{
  "d_model": 192,
  "d_shared_expert": 0,
  "activation": "elu",
  "normalize_top_k": true,
  "lr": 0.00488,
  "beta1": 0.95,
  "dataset": "wikipedia_en"
}
Below are experts of layer 8 (counted from 0) of a mixture-of-experts language model. Rows are named router (the router's row for the expert), up (a neuron's input weights, with its number) and show model dimensions 0-191. Each number is 200 + 20 x the weight over its row's rms, rounded and kept within 0 to 999.
Before each expert's rows: a language model's description of what the expert responds to. This comes from a sample of Wikipedia text that the model never trained on.

# expert 35
Name-ending nouns. Final words of organization, place and event names, often after of or United, such as University of Oxford, Civil War, Railway, Museum.
router,183,212,202,183,238,186,164,158,236,171,199,202,197,239,228,208,198,175,179,180,224,217,216,224,223,230,194,213,212,220,228,220,230,199,157,185,189,190,188,183,168,191,213,215,177,212,187,210,191,175,192,213,195,180,185,228,225,223,215,194,187,191,148,229,208,184,223,192,196,216,215,220,226,211,206,226,191,166,219,183,205,195,211,197,206,177,208,176,207,195,194,237,182,182,191,249,200,201,178,219,209,229,174,181,189,197,203,193,178,229,163,211,195,217,222,204,209,219,201,205,194,214,169,203,199,206,191,192,176,189,186,226,191,206,164,205,182,209,173,216,176,205,207,187,176,193,206,229,199,176,194,193,183,238,199,186,226,190,194,206,195,183,209,172,252,177,203,161,211,246,228,186,169,173,175,213,209,164,196,207,200,195,168,173,212,173,194,205,214,192,222,174
up0,196,192,203,189,160,126,221,210,204,223,204,237,196,199,172,210,237,227,219,196,172,204,219,194,178,205,205,201,187,182,201,190,202,228,197,215,191,215,200,188,219,216,205,173,178,172,202,192,191,186,209,192,243,198,189,202,199,218,216,187,232,230,198,200,191,206,205,195,182,183,205,186,178,188,204,177,162,221,227,198,203,207,194,211,215,241,187,181,170,157,213,216,228,211,211,192,206,192,218,169,175,204,225,195,160,222,251,213,186,233,230,209,194,220,213,155,209,231,212,201,181,185,210,172,189,164,197,246,187,212,230,192,225,167,236,218,202,229,215,191,186,188,189,201,213,190,244,196,184,171,230,195,224,198,183,196,187,204,170,192,160,230,193,197,200,183,191,193,191,216,227,190,162,199,198,207,164,214,223,198,215,199,196,211,201,193,186,187,183,187,220,201
up1,206,193,202,203,230,188,194,232,214,193,197,232,178,189,198,200,182,210,194,181,223,225,213,167,210,191,217,190,209,169,217,213,197,207,231,240,182,191,210,177,148,185,195,171,226,239,214,206,221,183,210,243,211,220,213,202,226,228,200,217,190,179,181,163,200,200,222,203,226,208,219,194,182,219,203,183,197,172,199,159,234,183,214,181,161,217,194,235,221,191,213,192,180,210,207,215,225,202,210,170,217,184,178,190,184,214,167,197,236,195,185,198,211,215,190,180,224,172,177,231,230,200,215,192,206,168,232,216,220,184,171,196,227,213,213,191,202,193,223,221,205,166,182,209,194,168,190,211,168,238,195,171,189,201,220,207,193,210,209,230,177,218,224,199,226,217,232,225,204,212,192,214,234,203,216,217,200,249,202,213,217,219,223,241,206,195,214,226,226,184,192,189
up2,220,207,171,214,213,217,204,184,210,179,198,208,179,247,195,219,180,196,192,167,203,183,197,199,246,197,223,181,208,216,165,191,211,183,180,225,200,184,192,238,149,193,201,233,218,208,202,190,198,209,203,230,212,210,200,179,231,225,208,223,190,175,212,195,218,234,203,189,215,215,194,178,210,210,209,256,193,199,224,207,199,199,207,163,223,182,187,195,182,182,229,212,183,232,180,214,225,181,213,209,176,240,177,203,181,167,204,190,170,215,187,175,212,197,213,186,217,210,190,176,170,210,202,192,206,219,170,184,183,184,229,195,186,177,193,203,199,238,177,185,187,194,233,208,197,202,224,201,187,185,201,221,188,212,195,194,182,191,195,165,175,201,201,191,214,207,211,190,195,198,192,217,183,245,168,192,138,183,248,189,151,178,179,178,224,188,225,216,171,188,198,176
up3,184,194,208,196,216,185,201,179,193,175,191,216,209,174,184,211,223,217,194,199,171,210,204,205,228,235,204,224,173,195,207,193,199,195,191,238,190,229,193,192,210,169,151,187,239,160,195,227,191,212,238,167,185,212,203,180,229,218,191,194,198,200,228,218,194,215,180,196,216,185,160,197,215,161,196,206,228,199,226,223,208,149,228,209,208,195,201,188,237,256,175,209,221,173,174,202,182,203,193,204,211,193,190,180,195,211,166,186,190,224,190,219,209,176,219,176,167,177,207,186,198,207,201,181,181,208,218,199,178,207,174,220,205,195,227,180,202,217,156,174,190,225,186,196,228,221,213,236,197,261,186,164,214,200,185,188,196,192,184,180,198,183,193,218,170,218,171,222,215,214,185,190,223,201,207,202,200,220,174,205,162,203,169,198,198,194,189,228,171,195,216,214
up4,199,211,237,210,257,212,180,181,209,194,186,208,176,215,198,195,192,223,176,175,179,198,211,193,186,199,210,207,203,199,182,205,224,190,232,224,214,221,223,185,183,210,211,178,191,204,240,188,170,195,235,190,161,205,230,151,182,214,203,217,198,181,215,185,209,196,181,200,239,216,239,192,261,199,230,226,182,175,221,203,208,186,254,186,227,180,194,202,213,241,208,180,209,212,201,198,196,180,238,222,189,202,218,223,218,185,188,198,189,208,181,232,204,186,213,194,201,205,231,214,177,187,186,172,159,198,200,168,176,176,197,215,214,216,160,207,173,205,230,216,191,200,227,214,197,243,214,223,191,188,208,193,212,184,185,188,206,207,227,199,178,206,203,206,197,163,188,207,194,211,215,191,227,219,169,247,195,203,191,191,196,226,200,217,192,183,241,214,198,171,198,179

# expert 0
Table separators, month names. Pipe separators and semicolons between numeric cells in sports and election tables, plus month names in dates, such as November 3 and 9 April.
router,191,224,182,212,193,179,186,177,222,191,215,204,187,212,240,216,217,161,198,184,210,253,188,203,209,223,180,237,129,230,198,219,202,183,181,202,199,210,183,184,213,164,222,217,211,188,188,185,215,202,206,211,204,181,182,195,208,209,187,214,205,194,203,177,183,164,204,208,176,193,222,227,242,221,235,195,187,171,196,225,210,215,184,192,178,208,190,206,185,192,209,186,216,208,214,225,226,227,164,194,223,191,172,186,207,178,173,235,234,218,192,208,209,182,220,198,180,181,176,210,219,167,181,188,186,180,165,188,194,206,209,220,181,186,176,186,186,209,222,229,180,205,203,205,194,219,193,206,176,188,185,215,181,194,234,230,217,218,196,176,187,185,199,197,230,218,212,200,228,224,201,165,200,177,224,190,174,193,230,205,178,203,184,204,198,207,156,253,232,182,233,174
up0,172,203,202,183,172,196,224,190,173,215,178,219,217,172,168,179,188,204,180,186,172,221,203,213,188,229,226,191,211,178,219,167,237,222,195,176,225,185,185,172,230,196,142,213,192,229,189,212,213,209,213,223,164,200,213,180,244,147,200,207,207,173,170,190,212,185,226,195,200,196,206,159,201,219,229,203,195,199,198,212,218,155,224,189,199,204,221,222,219,196,222,226,156,199,200,223,209,206,175,223,207,173,210,197,195,210,194,177,257,179,172,191,179,214,192,182,181,194,199,190,216,209,205,177,184,177,196,193,244,184,225,214,232,216,214,186,191,189,209,208,210,203,194,209,236,200,196,233,191,223,223,217,178,162,216,208,199,192,197,192,163,198,206,177,203,201,182,226,203,202,205,202,205,219,208,202,217,198,201,206,214,169,176,183,189,146,175,210,201,187,192,173
up1,221,212,166,199,182,244,191,178,202,196,191,210,220,186,216,189,182,217,218,199,221,207,190,197,204,210,155,203,208,209,174,198,225,191,192,164,242,208,183,202,199,208,206,203,192,213,217,166,172,199,193,172,194,206,196,165,173,208,204,223,199,170,185,212,189,220,174,173,179,173,207,196,233,207,152,171,193,208,198,204,191,181,174,172,196,177,224,184,230,221,173,222,214,197,216,237,227,217,215,190,189,231,205,209,227,197,205,195,252,167,193,214,221,160,207,178,208,186,185,220,169,221,214,220,214,206,214,187,224,179,228,183,209,191,227,166,202,172,176,223,191,212,219,201,206,206,197,202,212,172,203,202,172,217,207,220,196,198,192,202,165,178,162,209,213,178,214,198,208,206,216,179,214,241,204,185,221,226,194,215,275,215,196,199,162,233,186,197,184,197,207,203
up2,190,180,203,186,229,220,217,220,199,224,172,176,189,194,209,175,172,208,216,224,218,228,182,233,214,215,214,204,180,200,213,211,188,221,171,210,180,196,229,185,221,183,157,162,200,194,202,224,198,189,160,203,220,201,194,204,175,195,194,180,181,221,198,186,234,167,200,206,209,210,213,213,212,205,271,171,187,207,180,162,202,192,218,178,192,175,204,186,224,204,219,185,196,186,219,219,212,198,199,176,208,180,188,213,181,192,209,185,181,172,178,228,186,193,210,199,208,233,194,195,183,218,174,196,181,202,237,173,205,196,185,175,215,195,214,211,186,192,239,211,149,186,225,210,197,218,175,185,204,208,201,151,234,176,192,205,189,162,194,217,210,218,172,191,197,193,220,193,165,145,210,206,155,208,198,160,195,214,198,192,166,209,217,229,207,168,197,224,185,193,195,214
up3,178,207,178,217,181,206,166,157,158,185,204,201,213,183,217,190,187,210,212,209,219,218,201,181,251,236,185,238,207,203,233,202,220,200,192,208,186,199,183,217,203,209,192,236,214,199,220,226,187,203,191,243,191,191,204,193,206,164,227,208,195,198,251,184,225,187,214,203,229,182,188,231,215,238,240,203,206,197,213,209,199,216,207,196,203,215,214,177,169,172,189,177,179,213,213,175,200,176,193,230,177,222,204,214,185,208,179,205,189,226,197,222,182,221,179,197,186,175,214,195,219,185,221,174,186,220,225,195,180,249,193,198,204,211,184,214,207,160,194,210,179,199,177,193,207,175,217,213,155,198,214,184,217,192,185,186,181,214,208,213,174,198,183,209,231,166,197,160,218,254,208,176,155,189,214,208,203,213,212,226,210,231,192,211,227,203,197,212,178,198,173,171
up4,226,183,202,217,225,198,205,238,205,211,243,219,213,201,213,175,194,198,206,170,210,206,218,181,209,201,163,181,203,207,191,220,212,212,189,174,188,211,155,206,226,203,167,217,192,242,161,190,192,214,254,219,224,174,178,209,187,178,179,186,225,199,192,214,168,165,210,196,204,220,187,194,231,204,201,187,192,206,198,210,208,187,173,170,216,191,193,207,169,169,217,175,195,191,196,196,221,200,181,243,218,193,184,158,197,195,213,165,177,169,193,165,210,208,217,215,194,234,170,196,156,170,183,225,184,189,173,184,204,207,221,184,208,231,202,191,215,181,212,220,188,210,199,198,236,191,182,216,203,216,199,210,179,198,184,213,194,228,185,186,148,178,192,198,208,223,234,167,177,201,246,211,214,203,217,198,215,207,197,159,203,210,232,175,227,182,210,205,192,188,225,208

# expert 39
Foreign name pieces. Word pieces inside non-English personal and place names in rosters and lists, such as Kar, Sa, B-irk-ir, Os-man, Bârg-ă.
router,226,225,157,202,215,161,176,198,207,174,205,222,184,225,218,175,166,182,186,200,214,227,203,221,213,208,193,215,200,219,214,218,207,192,162,187,192,191,210,206,230,169,187,212,211,192,189,229,197,205,181,187,192,174,153,183,208,233,207,183,219,185,202,209,192,179,218,202,198,231,189,227,209,200,236,207,207,195,202,203,226,155,202,190,168,194,207,168,184,214,218,243,238,198,196,195,217,177,184,216,202,174,185,220,191,219,211,212,224,198,174,237,230,210,245,211,224,196,170,214,197,204,209,191,167,190,188,183,128,213,203,191,210,182,180,171,209,217,193,195,211,240,225,190,188,224,209,196,200,199,212,166,167,198,202,181,209,204,215,193,191,189,172,211,223,171,184,190,192,202,177,172,179,176,176,181,199,207,229,207,222,204,183,169,200,198,181,244,192,187,197,165
up1,189,210,190,211,232,227,225,193,213,173,206,186,222,225,186,208,196,236,194,208,223,193,207,189,230,215,214,225,208,192,184,166,165,193,195,169,201,202,196,212,206,197,225,171,234,209,210,162,143,224,220,199,225,211,201,210,206,214,209,213,187,186,228,171,205,204,208,177,204,227,161,181,211,148,221,223,220,207,178,190,213,184,224,167,236,208,186,164,201,197,196,202,206,230,215,198,201,176,181,188,199,208,176,226,234,191,182,241,220,179,191,203,196,191,181,157,179,196,185,209,216,210,223,188,210,218,180,194,172,180,203,205,200,213,222,212,210,197,226,218,221,245,233,160,218,191,192,219,184,208,197,239,220,190,183,190,204,188,217,212,218,188,197,200,214,220,189,221,178,245,206,183,217,207,229,198,197,212,154,197,207,180,177,222,190,155,208,193,197,170,192,174
up2,171,208,206,206,204,186,221,240,211,194,232,194,208,170,159,201,222,216,227,217,202,188,235,179,187,235,167,216,173,208,233,228,200,227,170,238,197,207,181,189,228,170,178,191,159,226,169,165,191,205,226,197,224,213,205,187,200,201,223,183,221,201,197,235,184,208,194,177,207,217,181,181,221,227,224,219,199,219,189,212,210,181,189,201,200,175,165,202,233,197,216,233,208,202,238,207,191,207,225,227,227,194,195,163,214,165,185,208,200,205,188,205,175,206,203,201,226,200,224,187,206,164,188,217,211,174,206,167,222,193,186,197,215,184,225,198,215,201,183,212,245,210,195,196,219,185,214,187,196,195,236,152,235,240,225,179,189,185,211,196,187,222,198,208,188,166,201,211,197,205,217,214,197,202,214,163,228,228,216,208,187,201,172,220,197,187,173,189,227,196,174,189
up3,169,231,226,189,186,190,186,214,204,197,177,210,176,196,233,199,189,199,151,201,213,215,248,213,189,234,201,227,212,241,219,166,220,203,176,206,213,188,196,193,179,206,203,175,186,189,208,190,193,237,188,221,185,188,172,196,225,176,179,235,211,221,187,195,211,197,207,245,185,207,175,172,160,211,218,233,184,165,187,198,190,217,194,174,202,188,175,213,212,192,190,207,240,234,231,216,232,234,171,188,169,203,238,206,184,184,231,194,196,178,192,178,185,165,226,211,236,195,174,183,190,199,211,200,183,192,208,198,228,232,188,218,182,230,194,200,206,228,200,195,211,189,184,181,170,209,212,224,198,198,198,186,210,159,242,240,198,194,228,199,201,211,238,194,201,181,191,239,199,173,185,193,185,207,184,205,192,215,204,176,208,203,208,174,217,202,189,231,178,196,193,211
up4,165,216,198,179,189,212,199,199,160,198,211,205,222,210,162,169,227,225,155,204,217,178,199,220,214,203,210,210,207,193,210,207,196,198,184,212,185,180,215,196,208,229,194,178,218,203,196,191,179,202,221,210,183,210,200,181,218,191,208,196,227,161,198,211,201,220,215,188,174,181,179,203,192,211,209,210,196,186,212,176,182,206,199,212,219,219,196,218,204,209,207,213,197,239,202,224,224,157,220,175,226,180,194,210,181,190,276,189,184,200,238,197,186,170,176,188,185,202,203,216,198,158,242,182,213,213,201,180,248,223,219,194,169,222,202,217,191,228,224,204,213,185,198,179,208,217,219,220,207,212,202,190,212,194,223,190,211,233,223,212,239,200,188,235,215,169,210,174,232,226,143,215,192,205,242,204,182,189,209,213,234,168,207,207,203,170,207,234,211,213,205,169
up5,256,224,203,168,198,195,188,189,190,220,185,185,199,214,233,207,179,203,208,183,169,220,192,177,192,193,200,215,203,165,218,207,239,177,163,226,195,170,228,182,235,159,178,202,163,187,183,210,213,189,180,219,211,209,204,192,191,214,199,204,160,192,187,215,219,194,193,232,193,190,182,193,184,193,197,211,212,186,200,171,189,213,213,182,183,217,209,231,211,199,226,233,199,211,219,176,182,217,207,174,218,186,192,214,203,181,173,219,220,201,194,201,230,184,196,234,201,156,211,187,204,190,217,237,196,223,187,184,242,192,180,178,189,241,185,190,213,186,189,211,185,195,204,212,197,221,213,242,179,180,226,225,147,188,191,186,263,177,199,198,220,170,197,227,209,205,198,176,164,187,196,188,169,196,217,197,239,201,169,204,176,200,207,208,206,203,194,232,210,232,211,193

# expert 8
Mid-word letter fragments. Letter pieces inside uncommon words and foreign names, often French or Latin, such as quadric-eps, fran-c-ophone, inter al-ia.
router,216,208,177,225,200,209,195,177,244,169,212,210,223,205,251,189,188,164,186,155,261,199,189,184,232,202,188,211,196,198,197,213,213,201,209,172,203,188,207,174,176,185,228,229,209,190,199,185,187,181,214,192,198,170,179,212,234,218,243,199,197,180,188,217,197,186,214,211,206,182,183,212,224,184,228,200,183,187,239,191,208,176,225,198,184,182,270,190,213,210,209,229,206,213,172,221,203,210,182,232,225,230,195,196,217,171,174,187,214,194,163,220,205,215,217,202,212,186,194,204,187,206,200,210,221,176,164,181,199,219,192,206,161,201,209,192,174,209,165,228,187,216,224,175,183,227,229,237,192,192,214,188,159,211,231,179,202,185,207,195,209,181,155,190,209,200,205,201,217,194,233,195,175,201,197,200,204,198,178,189,209,173,202,169,200,188,196,217,222,184,196,174
up0,160,214,202,197,173,199,163,235,251,196,211,230,182,232,196,169,214,195,191,209,220,218,187,201,224,174,219,180,186,198,224,211,216,209,183,223,190,221,207,211,241,205,192,207,212,176,211,214,193,210,188,184,228,191,197,188,201,203,189,192,221,212,189,215,207,206,218,264,230,187,150,216,234,219,173,194,192,219,214,195,212,229,216,202,184,190,207,195,216,242,198,197,231,200,179,191,234,158,213,218,223,200,206,227,217,174,215,220,214,206,209,211,212,191,177,218,230,190,166,160,222,193,191,195,201,182,234,214,186,189,229,233,209,167,220,198,179,215,192,186,175,245,194,215,213,226,239,198,210,191,226,186,183,235,203,205,189,161,193,185,213,213,201,218,212,165,219,191,183,191,215,217,179,215,166,187,188,196,229,211,197,184,200,210,175,169,205,211,193,215,185,217
up1,207,200,202,200,174,175,205,184,188,222,228,218,198,217,188,191,166,185,192,191,179,165,191,228,215,234,197,197,221,186,189,186,200,228,213,217,189,218,197,201,193,198,215,227,192,205,208,229,187,208,224,211,206,175,157,198,200,201,208,178,177,173,225,219,166,185,203,182,202,220,216,194,169,218,213,173,185,151,217,209,239,203,215,176,234,187,196,196,203,211,224,256,184,195,187,172,188,199,179,226,204,203,192,214,202,204,211,229,200,170,212,203,218,196,189,187,192,223,214,189,207,217,227,159,199,209,191,233,212,211,172,169,217,220,162,197,196,222,185,209,187,188,240,227,217,196,197,235,202,227,237,212,158,199,187,162,224,226,221,172,219,163,182,176,198,194,235,180,196,216,197,200,172,194,216,199,198,218,223,186,209,222,184,207,158,153,197,218,202,160,195,182
up2,204,179,197,187,195,213,221,204,186,195,215,225,201,193,211,180,221,202,189,169,216,181,196,167,185,213,214,185,227,185,208,206,181,217,221,203,206,177,179,202,178,152,169,199,200,207,191,192,229,197,214,190,186,171,210,219,174,186,161,189,209,209,222,196,129,209,178,167,173,224,204,177,234,212,192,199,202,218,201,204,212,180,196,208,212,219,208,222,198,200,176,158,191,200,205,222,165,188,178,195,198,193,191,212,207,193,200,188,233,194,208,210,192,197,185,224,205,183,222,223,233,188,210,209,194,194,177,153,184,171,206,162,190,219,176,208,187,204,241,199,200,192,176,227,185,207,160,203,229,201,234,161,193,212,214,225,217,200,151,172,212,178,207,211,214,190,218,220,200,186,217,223,199,187,172,208,210,201,244,217,163,261,189,186,188,190,189,185,159,226,180,192
up3,182,230,226,194,195,190,227,185,160,216,253,179,198,201,240,215,232,205,220,197,167,207,164,207,199,236,180,218,214,216,248,158,226,158,223,202,210,224,183,162,193,224,195,207,218,218,195,189,168,201,189,198,188,190,177,216,187,198,202,192,147,206,204,199,193,207,204,229,198,209,205,213,186,202,213,181,196,184,200,203,187,206,194,197,229,192,176,229,196,155,233,187,167,151,205,193,189,224,172,191,225,225,196,224,185,189,166,206,212,235,212,193,226,185,196,212,179,196,194,187,180,215,196,194,217,155,222,186,211,236,218,223,211,198,203,195,240,190,204,166,179,174,155,195,147,175,205,219,180,195,209,173,207,216,202,224,212,207,195,194,202,201,205,210,220,190,197,193,180,184,221,193,195,206,206,187,199,201,186,195,181,206,184,208,190,155,207,214,203,213,203,179
up4,196,213,222,214,184,216,240,185,213,230,190,186,231,184,221,190,172,163,228,206,202,207,226,204,187,197,201,201,159,183,203,174,214,209,204,208,228,213,207,230,190,210,208,172,229,189,217,208,193,201,236,170,212,217,198,164,207,192,207,172,187,211,204,212,212,198,187,215,179,201,202,213,177,172,186,221,167,176,209,188,210,195,222,238,213,218,211,178,239,197,204,174,176,231,193,206,217,194,207,221,199,199,185,170,184,228,226,183,216,185,212,214,208,195,199,223,215,196,185,238,209,197,191,196,214,210,223,144,201,219,196,191,195,221,219,198,190,221,177,198,191,182,193,159,187,208,211,202,146,248,165,206,241,215,151,176,159,168,192,192,212,199,181,183,206,219,185,235,194,203,231,196,216,202,232,204,179,216,226,192,204,203,200,235,169,172,162,200,215,202,185,218

# expert 42
Quotes and conversational words. Pronouns and plain conversational words in quotations and interviews, such as I, you, we, didn't, Yes, plus sentence-opening adverbs and conjunctions.
router,169,236,175,219,196,173,189,167,219,176,206,195,173,215,202,187,188,166,196,163,231,203,201,226,205,245,195,206,182,226,208,246,209,199,211,158,196,206,177,163,232,180,187,216,213,203,191,237,195,169,203,179,255,219,175,205,207,212,205,200,177,204,195,207,176,223,209,210,188,195,221,196,223,236,224,218,184,204,198,182,211,219,217,174,194,169,221,184,182,174,212,199,218,203,214,179,209,222,199,213,193,207,237,197,179,205,203,213,219,232,161,250,208,203,233,205,196,194,210,193,197,194,226,226,200,170,167,208,210,200,183,212,185,215,200,183,163,191,189,226,180,204,222,210,199,238,201,192,167,177,203,197,206,212,215,211,231,159,185,203,237,199,209,193,231,182,223,196,209,199,205,228,180,176,204,174,206,191,193,170,213,192,199,183,194,151,208,213,182,182,221,221
up0,195,185,208,166,195,208,173,193,177,182,223,175,195,218,201,190,198,158,174,195,179,178,199,176,206,218,171,178,180,205,214,196,194,220,173,237,201,172,191,176,217,227,208,199,196,184,218,213,204,181,225,210,201,209,181,196,235,200,184,190,211,203,223,179,192,181,147,189,199,173,220,202,181,208,195,219,179,199,253,180,199,185,188,190,164,211,246,211,218,176,235,199,178,191,231,253,229,185,234,228,181,237,213,185,174,180,193,184,207,183,230,181,196,176,221,194,195,205,245,188,159,191,214,195,189,187,223,188,206,197,228,194,176,211,186,198,218,199,184,211,185,185,179,180,198,170,188,219,192,184,197,197,184,225,174,186,220,189,188,203,217,203,228,164,193,183,185,163,211,184,167,177,191,227,183,179,176,170,202,185,214,211,179,204,220,217,172,187,189,209,196,243
up1,223,225,190,194,221,176,174,174,237,205,180,182,200,224,224,191,213,190,201,210,158,175,176,205,210,192,195,212,219,187,182,179,192,195,222,175,212,203,195,202,243,209,216,196,196,179,188,195,220,203,215,197,156,192,205,224,173,199,209,159,226,201,213,197,170,171,187,170,214,212,202,186,188,182,188,216,155,229,205,224,171,156,232,188,198,209,213,209,200,192,212,189,201,156,180,189,198,207,191,205,174,239,180,191,181,218,166,180,213,214,201,185,206,179,222,189,199,166,192,253,187,214,256,153,186,221,157,201,216,155,202,236,185,172,213,187,200,182,222,191,205,226,196,162,217,190,174,209,219,175,195,208,189,191,203,190,195,231,198,203,189,175,181,202,199,180,189,190,222,209,208,226,182,208,178,200,209,233,193,197,209,208,236,187,202,203,214,225,225,186,177,200
up2,236,182,188,187,202,198,160,171,191,207,197,189,189,198,195,202,192,188,217,177,229,221,205,187,235,210,238,216,219,204,186,237,209,191,227,203,202,250,181,182,182,184,210,220,188,191,206,196,191,220,224,203,210,217,192,189,193,203,192,199,214,204,235,192,180,197,172,162,211,208,199,204,218,227,214,218,202,213,204,239,178,169,210,204,208,254,187,180,199,202,173,174,199,154,205,179,253,183,181,200,208,204,179,202,205,213,197,210,221,213,189,229,160,179,175,187,218,190,210,207,187,218,182,192,189,214,164,193,189,199,214,216,203,214,225,191,225,210,238,202,191,188,231,212,204,174,199,207,192,200,173,182,204,223,173,209,216,168,241,190,181,191,180,177,212,206,209,203,218,229,196,240,247,225,184,203,224,215,188,137,212,228,171,174,204,218,223,209,190,218,166,202
up3,219,202,179,197,222,198,206,168,199,204,232,221,182,211,189,181,190,192,200,180,199,188,223,185,197,189,220,207,182,213,186,223,189,189,213,175,183,203,202,182,193,201,194,191,216,203,238,212,183,179,226,188,234,198,170,225,261,229,182,220,188,175,149,179,203,206,188,202,177,194,193,182,230,228,199,152,187,200,225,187,202,183,190,196,208,200,199,181,193,173,218,233,223,232,224,176,204,200,180,197,178,201,203,214,183,208,211,207,215,208,239,192,191,224,234,215,208,212,220,221,202,177,232,215,216,186,173,167,229,221,191,230,180,182,237,191,186,202,177,204,189,197,191,210,208,229,226,226,168,193,202,181,177,212,207,244,220,163,176,206,216,176,199,224,218,212,199,209,217,213,217,206,188,204,147,206,158,173,216,240,195,209,202,168,190,179,197,225,200,180,223,243
up4,175,210,191,205,211,185,189,199,230,186,197,192,192,200,182,191,199,221,194,193,215,183,228,227,202,227,227,176,214,205,232,191,189,216,227,193,207,204,234,180,240,208,178,224,209,227,187,209,170,185,213,214,217,230,188,194,200,179,228,246,214,204,227,176,184,221,195,231,168,175,200,205,213,210,205,178,219,216,178,218,196,225,181,179,183,224,185,207,179,231,214,208,167,214,200,214,217,207,211,197,204,200,196,222,200,212,234,179,191,217,195,230,206,191,237,215,171,196,181,213,235,211,173,217,184,198,233,152,212,187,214,188,194,202,192,195,197,197,255,166,188,170,204,181,168,192,226,197,201,174,193,180,185,211,200,233,156,218,199,191,214,182,203,183,223,169,227,181,226,191,180,236,250,200,208,196,181,192,218,231,177,197,224,200,212,169,223,222,159,211,174,185

# expert 61
Perfect auxiliaries and Saint. Auxiliaries has, had, have, having before "been", and the words St, Saint, Christ, Church in names.
router,191,215,184,171,226,220,184,207,221,162,196,203,201,222,219,212,174,171,189,204,183,224,192,182,194,211,192,213,199,268,234,223,192,201,150,187,219,195,209,171,201,181,195,232,193,178,199,199,181,183,178,209,199,206,214,192,198,220,215,196,180,176,211,184,167,184,210,212,205,229,198,194,222,205,196,220,206,218,176,204,212,194,182,213,180,146,203,221,201,205,215,211,183,189,203,209,231,208,177,200,206,202,206,178,189,204,192,249,208,208,149,252,216,217,246,228,255,233,195,191,187,186,194,190,211,207,161,216,189,188,167,225,192,198,203,183,172,203,181,200,170,223,221,231,150,194,212,192,214,177,209,203,196,206,219,187,173,187,201,194,225,194,184,202,230,178,209,189,246,209,224,229,194,209,171,187,180,207,219,216,202,216,213,205,207,201,214,234,179,203,210,210
up0,178,194,190,157,211,166,187,209,211,233,189,231,215,243,187,216,154,187,232,222,198,242,223,221,200,220,215,177,210,222,207,220,179,239,182,194,247,244,229,173,207,201,187,214,235,197,205,209,208,196,214,178,189,174,196,192,188,163,221,185,186,222,208,183,198,193,200,177,230,165,176,166,165,186,194,197,182,204,149,205,216,211,221,234,191,185,230,208,190,176,202,198,174,198,197,190,261,181,208,208,192,220,192,216,194,215,210,206,220,206,196,183,171,223,209,207,200,195,179,192,167,206,177,164,195,199,202,206,213,220,177,218,166,176,204,188,192,199,186,211,185,193,176,227,230,206,194,214,191,184,205,203,252,209,188,209,240,191,198,203,210,234,211,187,189,221,207,178,226,187,201,199,202,198,194,201,153,203,192,205,199,192,195,221,169,189,198,203,208,198,173,202
up1,192,190,221,176,232,205,211,201,202,158,193,212,216,201,206,211,178,226,188,212,170,217,188,233,205,234,183,213,162,201,203,190,194,215,206,155,198,162,192,192,215,188,232,193,202,209,172,170,192,203,163,245,166,177,192,165,179,202,221,202,228,191,178,172,238,208,153,205,170,213,171,210,210,222,211,191,199,198,186,222,208,189,182,197,256,177,223,199,190,224,208,190,180,170,199,166,212,176,217,226,230,236,223,199,185,186,187,201,226,205,173,186,224,185,196,221,181,193,198,192,188,186,210,159,181,187,201,183,214,181,208,231,191,209,265,213,195,219,181,180,202,207,223,196,174,232,219,199,224,192,191,216,239,182,167,191,214,211,174,175,200,183,185,200,217,200,215,170,202,210,200,210,191,205,201,187,222,226,195,201,210,189,174,199,230,184,214,209,194,213,197,221
up2,204,198,164,175,201,196,211,213,213,225,163,212,230,207,206,267,225,183,159,202,191,194,171,200,202,214,212,221,196,218,214,174,199,235,180,199,212,209,212,201,169,179,171,194,143,218,182,199,171,169,195,216,171,213,185,170,191,192,190,180,188,196,193,165,201,205,232,161,213,222,211,223,195,203,201,201,187,192,193,196,200,254,175,194,179,180,207,192,146,213,233,233,217,198,197,214,205,172,184,207,198,242,197,178,200,197,176,168,194,202,181,222,171,217,178,206,193,217,202,184,177,200,228,178,209,209,197,188,192,192,177,193,206,193,223,228,241,218,228,219,197,192,208,209,202,215,193,206,222,171,194,177,195,177,208,209,226,220,169,175,185,187,183,213,209,211,224,214,196,202,202,226,182,230,158,217,176,233,195,189,217,164,167,195,195,198,194,200,210,206,202,220
up3,234,189,196,201,192,202,213,222,213,184,190,186,186,215,194,200,174,238,205,178,205,145,172,187,230,194,213,227,198,211,177,223,199,220,213,187,210,185,215,195,227,206,199,211,176,227,219,224,208,216,184,226,163,238,211,183,213,207,216,203,193,200,187,197,192,212,186,217,202,217,215,200,210,211,248,192,213,208,208,221,209,175,151,210,193,187,192,150,186,237,205,241,199,188,218,196,187,185,218,219,188,198,234,174,160,198,208,210,172,161,219,204,181,222,223,194,195,215,201,207,204,177,168,200,196,183,185,230,210,201,220,232,191,191,172,210,224,226,180,163,203,195,208,219,199,204,209,173,196,222,177,223,180,221,179,193,205,166,173,213,206,182,193,191,212,201,231,198,245,223,236,241,165,213,163,191,199,176,181,188,194,212,191,154,187,154,203,212,207,206,196,199
up4,195,168,222,204,154,208,205,191,194,209,193,207,220,216,182,210,153,218,208,172,184,213,201,210,203,228,174,158,186,186,201,188,179,169,169,211,214,218,188,166,239,207,231,221,199,240,200,197,207,186,190,216,166,211,178,195,218,210,199,222,190,193,232,225,138,182,223,192,233,192,238,199,166,216,193,189,188,208,231,226,188,137,184,239,167,186,206,254,188,187,223,185,203,190,194,174,176,204,173,208,224,181,204,186,183,193,199,188,239,204,166,232,206,203,202,194,185,203,195,178,187,173,165,215,214,214,233,171,218,187,204,221,195,208,197,198,186,195,185,217,206,221,186,191,218,179,212,207,218,157,195,190,207,186,196,208,224,206,205,211,188,182,203,213,204,180,207,197,180,190,213,217,215,195,203,229,192,208,215,202,219,232,196,214,212,208,220,239,193,216,211,220